config = dict(
    n_layer=15,
    d_model=512,
    n_experts=20,
    experts_per_token=3,
    d_expert=128,
    d_shared_expert=0,
    activation='squared_relu',
    moe_layers=[0, 1, 2, 3, 4, 5, 6, 7, 8, 9, 10, 11, 12, 13, 14],
    router_score='sigmoid',
    normalize_top_k=True,
    routed_scale=1.5,
    balance_loss=0.00107,
    balance_bias=True,
    init_std_router=0.0107,
    lr_router=0.000191,
    vocab_size=50257,
    norm='rmsnorm',
    norm_eps=1e-06,
    tie_embeddings=False,
    optimizer='adamw',
    lr=0.00063,
    beta1=0.95,
    beta2=0.98,
    batch_tokens=[32768, 65536, 131072],
    seq_len=1024,
    train_tokens=689100000,
    steps=9459,
    dataset='wikipedia_en',
)
Below are experts of layer 9 (counted from 0) of a mixture-of-experts language model. Rows are named router (the router's row for the expert), up (a neuron's input weights, with its number) and show model dimensions 448-511. Each number is 128 + 32 x the weight over its row's rms, rounded and kept within 0 to 255. Numbers have three digits each.
Before each expert's rows: "comes after" lists some tokens at least twice as common just before its tokens as in all text. This comes from a sample of Wikipedia text that the model never trained on. Tokens count by the router's weight.

# expert 10
comes after: "\n", "|", " The", "The", "==", " that"
router:110148120133106132100122102098107157109189173135096165157173159065091141121102134130194179115157117112114111127114127087064139113108164120152142066145147132137156177066144126168144125151184075
up0:101140088164075104135133099145166140136089155098152137175142129160043099137167191133181182109159099209120147131158145138142127150139150095151131077144098116105090163112147138144144119086195162
up1:113132096149127169092166134127123095082204174150085140141157203094125108170116186103141158143117105136122146134165159108056117077119171148110157102172185128106135168125045099115190101131129088
up2:094148136128107134142172147095110137150116144105178151186118194088162121108157101145157140203153135113134106153093120157128136139105096148146099083100166167077158166176125159088128165165148089
up3:083133116093143125103088115164103130082108169115116128131165161136129068145138161108129124091160143182058185035098120116090165117122135115108146091108133129160115120146077102176174148152112061
up4:102140122139100191120206128139080137121239115154194181203118102114099084135127142111149104138163177135096109151075114113111082064124132066161161138159138091226103087125125124139066112119074119
up5:109054144120130136130162186115127127039136140143108145152126138101174169100152105097177178086103133178104172142143142157124181129145209137104213154147200112093125100075124151155130125151124098
up6:076096079104134100097084077107163154154106188091075069174127142117105158150163165153130101131158133147092110106097140147106098114176160092139100111135124172105134157088089073190128072206127127
up7:117185089052125117128108125119166115114161189090124140142153147150140152172154141115139194164079150102129070102121112107131120162182126137172104144187156127113096132162081092096178116087176111
up8:113119115108176115126148115165133159084138081084114086174137152109165126108139124098118083149140129159116089097160145155110094138122191134154098164172142139157155166140187147112150085166104109
up9:143138114144125139127092104081074133090109142108096159121157113122136168118140148134146156121142167083118093138095178139124128132111135114204143100095071151149166090124068136129126140099118133
up10:148195151126126146120045130173125063133146175115123099081194138116108115134103168095113086184150131155082115098043158113124174140131173118116129122117118182076137157145138150075142108143142150
up11:117084121150101122178134065047139179104148214132111079211148153082168165120151190150087143112140132097150141103071116086110142148110131161162118092173132134186081170141130113114157145151144109
up12:141133103122100130079135138116063162134090095143174133159108111102209125106133166150128150096156186154082121139091104138097078075052122165103142158078119138139132100111108132107101174100149117
up13:121161122182089204141183117097126148093112108139138089199104104145142142133069140096158169138080193126113085160075131177138097080172204068112147123179120108158131081101081101178096157164129093
up14:131154110175144107116165130141125117172138091114177172160122139063118112107149148118078152114136152106118141133045091108086128139110125138129194145152111135066168145147104169113135116112116114
up15:125176120106061120130098102171166170089117167195131132180128150108093142143153111141152141114100122159138078148094129125108152109085224112163141100188129110217113151161074077118156140172111103
up16:079113123132150176054096094036122136138137193129176127122181150096128114126117133106111148125125146103134094132096091120160171124128111105201134090162162089146102169093112124129081094118181102
up17:159109149160083123155102143146123140095158156089089188142142103127104135180132139122091131129119119097148174129086119115134157091120093111141144093115101102182136159089148180160202088135122102
up18:133162146150112142133056069106109129124134216093131127127138135115153135081102124134110164104133173106122116147069093130152145160160130153121082142133078150113128109113093124159140072092130139
up19:124150140116168139082119126088122092150154211128146135153138120127088124140170109131160162131135099128156063176120163142130172111078143149182129115120137116128059144148137081149098126094120170
up20:090127136090053132129118123157140104107095056154110155121139154121085184146081184132102091152186154168090081150099149078135114086140199078120119178154091182117136116171187111125105081132128069
up21:126135100097096200154120143098084084134104121122148100122098169122131177172143075113135120082211147128089165094136135107120130121119114093177162154139141114125162141122136106132133093090147140
up22:113123078185104118097132125074126150065135131144197148153103187146171100148137137133181178101151114159095164101143122077115121142115124105099135098173101131136094132103135151137133101162224130
up23:084142112158080145149130121139068162126157161158115088102101140080164196125165141151082117170114131177174123150105168143121130101147205152132164125130118187095109176133126120147168078155039078
up24:135117123131107111091086135131104112083163123122114145134183163136138170123159121119093163126145121061144174091125125073069164112137158112160121096147112130117117141047080094095114087146087069
up25:119095147177131132114101180109074169103128143091098177157118137112139087112089132140132167101206143103077095188093136107173163143077099177159119044120126100110153154162172129109106128130155125
up26:112075116120070160133115165168105098085163158116119138172215099093146116130158100104144179126155095128122160084183160107072129162084114059161091047190139222118137101103070129071148131132154089
up27:136089169106141096159150136088137151142168139210074081170099096116124166092134119096150148116109179162093107106065146127129154060086159109126205127118184104179140102107120110195082081155116133
up28:117128111112147190076147143118097130065125170140164161164165151097153146116137111140178077146111132110134123045068116106071128142106102060102144154172130115097139168134144080151124153109134083
up29:100084091153099165103133109120122127157172163149100092135138132126125153100156104116101158157116149156128094093147153146135157150172181135109099127166151115064114159158131096154118136180138084
up30:124158079174164175129084104114153046132130167150121165201142126085076170085122096131179133082201129129157096170149127124131143133139247137155167124090104187107100157114175157176149132137144105
up31:140191140115122128073129175117094121164111172191177152141075151153115135076134170144158187077163158111138090138084121104062107239134143105184145104128122128120097130061137168163118116115111158
up32:115163140128101149156141114150163153097161176102092174139090204036101131110117136093084140077130151088127123110142126138126135071100156095176098104130143174127138163111138227119158125125137130
up33:101126128120130135074093079171112113091129158163142108136103144084116149119101083106084115073110119089134072109099191118076131109165179106126140114153153147133166119123126142108127092145103128
up34:107201156112122146137081107115205171158132155134051142130074102123099145165148079111168084147166120116112070115147131098144179111154152142133100083172145161130144126134077078122105117147136059
up35:090143115158086112113112155097123138137124115185174177101162179052159126117119115167132117146083133112139124150116083124166099147162124141123043163117121105090044134087097096108195128041179129
up36:144106160124152173184174088166139099205165128068123112165153148145075123143095139127164124074164116149084124055180153088121156146079180154153147110131135107111117184061114165142188074115076089
up37:120099157077133194085127126093104111122174115228139190120154109089149145158133065094159065101141159152117102124140165154137131065115119141146139074132107169119098120088135151138119137124054161
up38:131180165127129179126116180096129111167124164110116176138134108124134144108116108149112145103169176096101106146080109098140148127101142133201133147112140144134104160051119160128131127140142083
up39:103088105093113165102144095174195120146129164134130172127109136150125114139126175152122135142173127120131164132089071115107085075075113113113093036113083078156118100104136142070125063086156104
up40:169104101158116119046121107134107129164152197129163075134169140102105139142093167130111151087129168133125139157087142091150139121195096060174149099206146154151146148139099129089140102104074088
up41:141174076101099122186106138162084142104159119136129086156159083146117138176159111140112083138176137178156140125113157130099163160105152159144159123149109173108127190104056077190145116158128081
up42:090128068126157092026138085109123119146174166118141142121100164161111156149161150135136151176152104100121090096119123097110066172129152076146061144134101087213129128145179180145119175143124086
up43:162170105118078126140065144049162126066169146125116200122171160114157132143099149093105113124117132074166031121086146072126154111080104130111112096145118081109130074072192107083147105073076098
up44:108163130120077137054114087140077112100164134110132108094140112197118087206134081109129142128126168081130105137137106075151149137111172131161135147174134166128076186089157069150138127094170117
up45:133116087126101128069179112182118111146123105137159165123170162153159160120207081156142105180112109109125126093142114118098142161166195133197119195157192173099082135103094099202144074097141100
up46:132137115119055178119126165148155067111113189182174086132131149121063116192182111081150101115148155119145146131088106145113122167105125120158180094113074090157139136166105033128114132155103171
up47:131107138126172096092124095135137143104146090123116165140159070150156161107140177105059129087154115101182135173197068147135133121206171051133165060118116115147100141118090129139116106125115080
up48:150147151130129144152088148107075113101134157184066143141089121058093135111127108104148122153180168133094152188088165102139109123090168149104117096151086061162126108069119168117091148127122097
up49:130123152089099134097072107100174121081150153181127091117112136118101076094118152086193100110116106135129092128098084142143138147143195128150107088114176165135167183080172084079171122129097162
up50:172063139122134172173097164118165133108125093132170129155210115155098167150151128152135104127096141137169145068091136145139096130071100124118157101097115068107111119084085135134090099163154124
up51:101131113140104167103137138165153148138155107119063106160131207186099138105175163120143141126031109114116165121113090115106123104110153073149146113156166146136159168099099147099161152073086086
up52:128119177122135211111070119125120114126167124068138107149108117085070086106134141154079171146189102093109099100087138123079133159120092117141129180196098079073106104146145143114102122133117080
up53:079108140131115136151111138132145146160194162104157152162146121131097142106147106137147114146102108120085052144133132171095154129055148125129121121153103165137143114081089114183166122127167137
up54:155114111127086166059114109178141123081124165153136088072161153137099160213127139101129110085070115099128181114120150078126150129094097111125087094139167143163121166180126104139138162109084125
up55:152124118163115091045144126108129111127076145134106081111120142104036125156111127120107172107180108153107134135109143071100090152158148176118091099190111060104137218166218168120167141144117110
up56:080167084107110188090110082191122144131164165135110126134117191097147120088125141129119127184121148092098067100095106145129156173143177087119123153194186132139171179051093144188085106144128102
up57:136088069142115116136121121159104107100137075126078057166121120033155174078173149150151092151111142205125152147125185167126175094135181165106105165095122106113157133159198151137117103168097147
up58:136176072160104113130100101119165098168177160175093089162159133129069178129130131140149151187155122130114155165118146134140070121101228138175173096112111117110118207104173098099189106134141152
up59:122176120134106120091122080140151131117134176129095146123127161145043178166097098132164233159126104145129125071052079091127120116133199057183147088187129134079140122161093068119150115133115100
up60:091129126116089156119208149132120092107145175120146111221179131145121072120180171103164118122126159089118113106108119080089215119153196135175156129113149111122076127147137212205093136075128142
up61:143112119147132134137107131157152120076106166088175129130136105157148149216116109149134102126159134144102169021120193027106118170070164141122131057192126099150098178095155157226076109131110200
up62:132144109115168136162110067134091125150116169144233107143138108069141163114110134122165147152137097093157086134111147114094084109150129082142150057140163146132119069080080078128142083169124084
up63:064154162113102146135131129132104129141136163127096205123130123145101127100161126120115135145151149074108147124102126105123097137146109109087136071168102103127130155143124181120121139144124111
up64:092163115146126148144136134146063164122109085114190157156157173125119098133144143101148180095134202172151163110109085131150106132115109128135167077131102116162101148160093123157155136131083140
up65:131131128130122132112118185154088131111124102134179209091191099107109124152153109115125111111139147091136093123094058072125117114129123136141161091167111100112080154101131111132075151065180122
up66:098110142091082139117140074156152140113149144174129154162123142084140137074173089096154147206157099149121139100104084107147144161050105116177176144114131138143130202166134131087135119122168136
up67:154156101150120135170204116160125116124102129081091162165137151114165148096072143144120161148126099101115165162149162090142104106094179100176184106141109201122127180133147090102172147070119122
up68:098153161116150161077103154105119115125214169108091059194106120128107107164095121152130136108158099165147103159057111118071120182139172172147146114104131105120138202115105110106116128122074078
up69:063139101114129151157160144095125130116138173149102162168224118084084124133166130126094116129154160122141153112090097031078130130067105170105153136153171154108095111054133138101139118128140143
up70:106158108086130148143113069131133176156102163133065158139078166134192130165179125089141160096122103131094125152108173044133093074137124134131075074114156134085087192035057130138168127209072101
up71:176197163118151092113086125072139148085164171112119112134169117124096192129090188151164152123122078121157100107054110105159185101097161090180129065123173145108128115089097112178143131130109097
up72:131190149135103108093125134124134149106168197113185152106169114128123199115118159135179164135094074111120101124120086043134128134097158141131095101143157119133154100134062127089173108073157123
up73:151129100204111128136124131163076154124153098177124163089177120151176098130107152118121158038131065146091088105099098138077175152095084151144110086124145107137112165111136147112148109143185104
up74:099121106169095234134101114111088114097058142147145092129098146178129136132121141129149090122130119173074035120145137136101162144143194094186125115127083077119141134114127105162125183155036050
up75:133137157127143077125100103090097122116101142124123104116156195089101096108108150087117135150175146117112095173099156088167132162090104165166162044156131114104132166168167159130154142137173110
up76:124222089136106151105100076145149127180113140137111126166169162073077161131164159131115112127150135141145112136105181077126112113044171153163143160168100188088059122161086166148150154090113092
up77:105128082172112117107120121172138121098162168158146109111158141092129100126129147126165179136113150169112142100103098104128157073161099114098175106131104103082150175110141169111156110129149106
up78:121055137147147108139147125052122144069112118227128173132128104140124096118111130136173161199125143099100085120112146101055087075121121134103151079152124111170167123139115086188113124155083121
up79:080127090126118076081127114154074073124126093128132095120131181139092105186127159079175188122117092170039155074141157094123104104166149151148093194171122101127143109133102151203181138151157177
up80:090149157177130169131169145172151155159111137172101145134141175078123093138118076133137128164138158169086130110130153133096154156153166079147144144163174124195133141127119077163088086143165064
up81:186159151124120115086149111156150151139109129099098068163075106120137090103199074100196118081070144152082164185120146149141141125122143060202166100076124094179120126093119121168093128137166203
up82:128140123135083168142078165081157130131176127160097069205159134089142143144100129159153126145126118165121040069124151105128170126109200146183161158155135113131117179113138071159147085114155137
up83:156171130113152171150225165135128138144175162142141146216186113140148127212132196128196147130209118127136104133118042097094068100126195099172134064150170146073129160088120113115137101124085126
up84:105079147124124137169106156107129172116118129170153157149155076161092132106093146112115135149124216125119141124143143051096113125098130153112117111131094130168122106123090093151183142125106176
up85:170150165199088126150125140121131154176175111141156092091153122134153115148162104145088148129171081142116126194138169121075039082114221191107101088143143187099126114077188095174060118118122157
up86:168098150147127080145100171104189141148098172106120196139145099147179165191147124103115135105077128096065146129213228090162179128092140119121142147123139122119094100085077112195093188115103134
up87:064105103127137112154108195147175128095184165155077099113109181108159141138116147129107088149099095099107141129081157123110097109095157163148094139112139148136144141140133081108192032147075105
up88:139108145194148143183207112126079113142170146104144146207104072143097062144127154148124087083126136105127064190157083121117094132163140087129128098173097098193075102130045141109100117154094126
up89:120134128144155138125166126084144142047159148154069123169136103110129151118151164123169112133128122198106122127165146137126120105197140134095158149114163116110154120103154177225163096156116101
up90:083140116121082139076090079132121157104159146132205119148123127159095136153122132124143140172101133120167084116169106128110101144111133120152063095167149122195148139100097063103170114151159071
up91:147167163125111192206207132167134154115170176128103155162098124076134153137093141102121119161156138081147118133038158147134144117113175136184102048186120216217193105058115165121152136093120113
up92:122149105194155119127088090107124176091181105145084096157133157084113172084128109143093180107160132106181111118099128115113180116118176158159167119130083225163146146152166060098150097161136090
up93:138134162123121178131103092118112115103143175097121149131139097170135142160168111086151126106174147118088067144118200056099148134159166125160132091139124160095101163077097136135071116176108136
up94:187107131156106178116131150118142131111126182189110100119077115117144121123169192134147083188122139142099067130100206081116134161084198095180056152154158142105108117123106086151154140125138102